From a checkpoint of a small mixture-of-experts model trained on Wikipedia.
Size: width 192, 35.2M parameters.
Experts: 224 GeGLU neurons an expert, 2 picks a token, a softmax router.
Training: a variant of Adam for the experts, 5604 steps.
Below are experts of layer 4 (counted from 0) of a mixture-of-experts language model. Rows are named router (the router's row for the expert), gate (a neuron's input weights, with its number), up (a neuron's input weights, with its number) and show model dimensions 64-127. Each number is 128 + 24 x the weight over its row's rms, rounded and kept within 0 to 255.
After each expert's rows: "comes after" lists some tokens at least twice as common just before its tokens as in all text; "mostly gets" lists some tokens that are sent to it at least half of the time. This comes from a sample of Wikipedia text that the model never trained on. Tokens count by the router's weight.

# expert 22
router [119 115  92 163 125 108 108 167 113  81 163  86 102 128 142 120 144 144 167 126 135 108 144 106 146 127 137 137  99 124 114 122 119 146 137 109 117 106 157 135 125 158 155 141 151 123 136 167 117 140  90 145 161 140 135 156 118 127 159 185 149 142 119 158]
gate4 [120 114 123 114 100 131 115 148 162 124 102 113 150 121 141 127 137 125 110 147 155 105 134 136  95 152 174 137 133 130 184 101 140 186 125 124 150 170  97 102 158 112 168 129  67 137  98 136 146 146 162 155 134 112 120 135 114 130 132 112 115 132 145 144]
up4 [129 151  96 119 160 127 123 132 147  70 129 138 119 138  91 117  90 127 153 116 104 144 168  94  83 101 137 125 149 139 154 110 136 116 121 172 129  78 140 154 129 123 161 167 165  80 148 107 102 145 126  84 142 116 124 110 137 105 117 117 164 137 123 116]
comes after: " |", " the", "|", "-", " The", "The"
mostly gets: " Candidate", " American", " %", " Liberal", " French", " zone:"

# expert 4
router [114  96  96 153 121  86 143 183 116 107 149 119 102 142 153 124 162 143 156 168 153 112 138  97 136 141 134 166 123 129 126 104 121 137 172  97 124 111 164 143 129 138 149 133 170 128 129 185  97 130 122 132 153 145 110 138 104 129 149 177 111 172 102 136]
gate4 [103 104 113 120 120 174 105  98  90 107 129 116 147 185 157 125 169 135 160 137 124 101 115 122 184 149 158 115 134 138 131 117 124 132 168 115 152  98 106 130 156 140 134 117 173 137 135 150 149 125 137 137 112 155 154 111 137  96 146 143 154 126 102 149]
up4 [126 128 139 100 112 137 129 106 138 116 113 132  92 144  97  99 121 133 143 116 138  99 100  99 140 126 131 125 152 122 117 148 165 107 109 149 127 121 140 166 107 107 149 112 115 120 134 200 121  99  91 139 131 144 137 118  44 108 112 135 105 169  88 155]
comes after: " ", " 0", " 1", " 2", " 3", ")"
mostly gets: "|---|---|---|---|---|", "|---|---|---|---|", " |", "|---|---|", "|---|---|---|", " Elevation:"

# expert 2
router [ 91  97 106 152 144 104 148 171 108  91 151 136 111 114 141 139 160 131 159 135 121  70 122 120 140 126 138 141  98 129 117 119 109 138 148 105  90 122 162 139 132 132 124 136 131 130 155 133  91 153 127 128 147 135 113 156 126 135 145 182 144 159 111 140]
gate4 [136 101 125 116 122 119 117 101 100  75 147  98 151 152 120 116 166 130 101 117 107 126 168 140 134  96  88 114 103 118 106  84 112 145 110 114  86  97 145 121 127 135 182  72  98 140  89 149  97 142 128 155 128 127  79 144 118 110 120 142 123 147  82 166]
up4 [160 117 125 140 176 139 119 134 171 140 131 122 132 138 115 114 129 192 112 118  81 121 145 157 126 138 107 101 124 138  74 123 128 123 138 121  96 121 131 125 151 152 113 131 130 122 120 102  84 117 153 128 121 103 115 136 152  92 122 111 103 131 149 123]
comes after: "-", "\n", "==", "′", "===", " •"
mostly gets: " also==", "==See", " Succeeded", "After", " Total:", "Personal"

# expert 1
router [109  93 102 153 138 103 120 173 122  89 144  97  98 133 139 120 167 139 139 149 165 112 129 107 132 132 141 145 101 132 131 110 109 136 141  88 134 129 164 147 136 157 137 150 153 104 161 164  98 136  88 130 144 146 122 137 118 116 165 194 116 124 118 157]
gate4 [123  76 136 157 127 105 112 140  93 129 125 110 111 102 128  92 142 163 123 145 118  73  85 111 128 118 138 141 122  77  96 157 125 128 126 183 136 146 134 123 180 147 150 110 110 162 142 118 125 156 112 141 169 145  54 139  95 147 127 119 145 131 148 118]
up4 [114  79 133 135 130 129 135  97 106 136  94 154 106 138 111 129 124 132 124 121 111 115 104 152 161 147  96  91 126 107 138 146  98 108 137 117 115 142 108 178  98 160 134 137 151 152 150 142 161 135 124 145 105 125 128  96 127 151 130 128  92  97 118 135]
comes after: " |", " ", " 0", ";", "}", " /"
mostly gets: " ±%", " +", " −", "^{(", "–6,", " (1,"

# expert 10
router [139 106 102 137 113 114 148 166  88 104 152 129  69 139 134 102 142 128 159 133 146 120 144 107 106 125 142 150 104 128 127 130 119 131 159 116 127 116 149 164 121 147 149 152 128 121 158 144 113 141 115 140 160 137 128 146 109  96 153 178 140 134 102 163]
gate4 [116 117  83 147 130 129 107 145  95 119 174 134 121 130 173  98  85 132 123 131 155  74 109 134 127  86 121 145 107 148 115 116  95 113 142 111  79 160 157 112 167 162 154 181  92 117 115 118 102 105 162 131 138 101 124 128 151 159 129 101 138  86 170 111]
up4 [132  88 138 148 103 104 143 133 160  94 108 138 143 146 141  83 129 149 107 116 140 117  73 138 140 134 122 146 160 167 106  96 117 130 124 110 136 157 114 138 143 153 117 151 119 117 135 105 166 136 161  84 146 138 104 149 176 125 137 144 129 129  88 108]
comes after: "\n", "|", " ", "-", ")", " Succeeded"
mostly gets: "|", "=", " Preceded", " Born:", "After", " before"

# expert 12
router [118 117 106 141 100  75 142 160 123  94 158 106  85 132 147  89 162 152 152 145 141 115 117 142 121 137 138 135  98 124 111 121 125 129 163 119 129 118 148 141 140 146 144 128 170 124 137 129 113 129  90 131 173 134 100 144 124 121 145 184 134 157 109 166]
gate4 [104 133 142 123 130 149 113 180 124 109 107 111 153 143  84 152 140 103 113 122 147 172  76 126 134  91 126  61  98 137  76 116  92  84 172  97 114 167 130 143 133 155 163 153  70 162 152 149 122 141  94 122  90 108 123 139  94 128 148 118  82 121 122 143]
up4 [108  74 151 129 123 102 175 144 160 153 131 117 142 128 105 151 130 106 129 163 139 118 139 130 122 180 106 125 129 146  89 162 120 131 143 129 153  88 159 118 165 175 129 112 101 122 109 155 180 137 149 178 122 138  79 120 121 109 124 185 115 118 142 136]
comes after: "\n", " |", ".", " ==", "===", "s."
mostly gets: "\n", "\n ", "\".", "es.", "ing.", "===="

# expert 13
router [108 127 122 127 123  83 123 163 118  96 148 107 122 134 131  85 144 164 167 143 168 133 133 104 132 125 144 138 122 109 141  98 133 127 161 111 118  97 131 133 110 140 163 138 127 132 136 179 104 136 117 161 158 121 120 138 109 113 142 218  83 148 129 150]
gate4 [119 130 148 136 135 113 118 102 114 131 148  97 161 102 116 107 128 143 162 111 139 135 123 136 172  99 178 135 110 134 155 160  99 163 124 101 144 126 163 115 141 131 152 166  92 174 170 170 114  76 106 140 124 126 130 129 101 117 132  86 139 106 138 183]
up4 [130 148 131  99 113 160 117 114 153 123 114 129 169  95 152 160 155 148 162 129 149 135  88 145 138 102 207 132  96 120 122 138 127 126 131 126 112 130 140 104 121 138 134 168  95 153 144 141 121 127 161 128 142 121 127 137  73 154 140 140 103  99 143 151]
comes after: " the", " a", " and", " to", " an", " his"
mostly gets: " sp", " st", " sh", " con", " f", " rest"

# expert 14
router [128 113 110 140 128  99 131 170 117 102 150  94 106 150 133 126 148 146 144 129 160 112 126 104 147 120 155 130  98 131 111 105 124 104 152 102 122 132 161 152 143 145 141 136 143  91 150 157 100 154  91 142 134 140 112 133  92 108 179 212 104 145 108 156]
gate4 [ 87 122 146 149  94 140 121 174 100 182 126 114 150 129 127 108 111 101 141 178 144 122 142 110 166 168 202 120 134 143 102 143 140 153 164 198 116  96 156 169 143 159 164 127 128 154 110  93 147 168 119 137 142 152 123 119 175 137 136  98 167 118 150 150]
up4 [128 148 142 143 118  94 138 117 131 160  96  98 149 139 110 116 153 142 147  93  79 142 124 164 107 182  82 156 118 140 146  86 136 144 114  76 130 109 175 117  85 109 127 134 166 135 159 150 146 166 174 139 128 103  96 122 102 159  90 120 141 160  64 139]
comes after: " |", ";", ":", "°", " /", " $"
mostly gets: " 4", " 6", " 10", " 0", " 8", " 12"

# expert 11
router [114 110 101 130 126  99 140 189 124 123 152  83 115 137 162  90 134 149 159 173 151 134 127 117 135 135 161 150 107 125 124 115 117 129 128  98 137 122 168 138 133 137 141 147 153  99 142 168 127 117 129 124 149 152 113 133 119 125 184 191 154 154 126 155]
gate4 [147 149 154 135 115 137 104 159 105 103 153 135 118 141 131 130 131 116 138 163 150 151 163 105 161 113 122 110 108 131 121  94 117 105 143 111 133 133 112 131 120 162 139 110 118 117  96  56 111 177 110 150 104 138  95 146 108 124 136 117  73 138 133 126]
up4 [162  97 120 103  99 135 150 126 161 130 107 154 116 130 146 136 124 138 157 172 139 141 121  93 136 106 133 110 130 172 139 124 159 168 128 124 121 100 121  89 123 151 156 111 108 159 171 105  73 151  98 145 176 116 155 188 125 142 111 156 124 134  92 134]
comes after: " in", " the", " New", " United", " South", " In"
mostly gets: " York", "–201", " London", " north", " England", " 193"

# expert 3
router [103 120 122 119 113 103 127 175 117 122 161  96 113 153 177 110 157 140 158 143 159 122 142 129 127 128 137 140  97 128 122 127 136 117 144 122 136 126 152 149 128 149 156 134 176 155 132 157 109 156 117 136 163 138 107 155  99  93 149 114 116 159 121 168]
gate4 [119 127 132 116 112 139 178 173 149 122 116 131 124 143 202 105 144 193 134 186 166 111 110 116 131 123 163 110 104 169  90 185 132 106 154 109 138  95  96 127 118 156 131 158 129 135 139 116 136 107 143 162  94 133 162 137 123 122 157 149 112  85  89 130]
up4 [132 180 120 176 148 131 106 129 143 110 148  91 121 130 133 128 104 137 147 113  93  76 127 114 118  87  98 123 117 139  81 121 122 111 129 151 123 119  78 134 125 158  99 129 149 160 109 142 151 133 164 125 110 154 143 144 143 146  98 131 151 132  85  94]
comes after: " of", " in", " at", " on", " to", " for"
mostly gets: " during", " on", " the", " in", " against", " from"

# expert 20
router [127  76 109 123 110 119 137 169 114 119 139 136 122 168 159 115 134 159 153 135 162 133 136  92 147 123 145 157  85 127 129 101 124 116 143 111  96 117 169 144 131 150 153 141 140 140 142 144 127 146 116 120 149 145 129 164  77 116 164 160 133 133 100 127]
gate4 [128 124 111 128 137 130 167 134 109  90 139 138 106 163 191 121 123 119 119 138  76 110 118 177 130  98 127 155 110  89 148 129 144 111 123 110 151 119 164 134 109 128  80  91 105 122 100 159 125  93  93 109 141 155 141 173 122 111 135 126 142 178 126 135]
up4 [ 99  96 122 105 160  95 134 118 139  87 158 130 148 191 160 197 121 113 120 133 102 121 165 158 116 160 148 129 152 109 131 135 130 130 123  96 137 128 142 144 150  94 148 113 140 116 124 230 125 102  95 118 150 163 155 137 113 141 133 132 133 174 111 113]
comes after: "\n", " University", " List", " de", " Party", "ia"
mostly gets: "-", " Genus:", " &", " et", " Order:", " also=="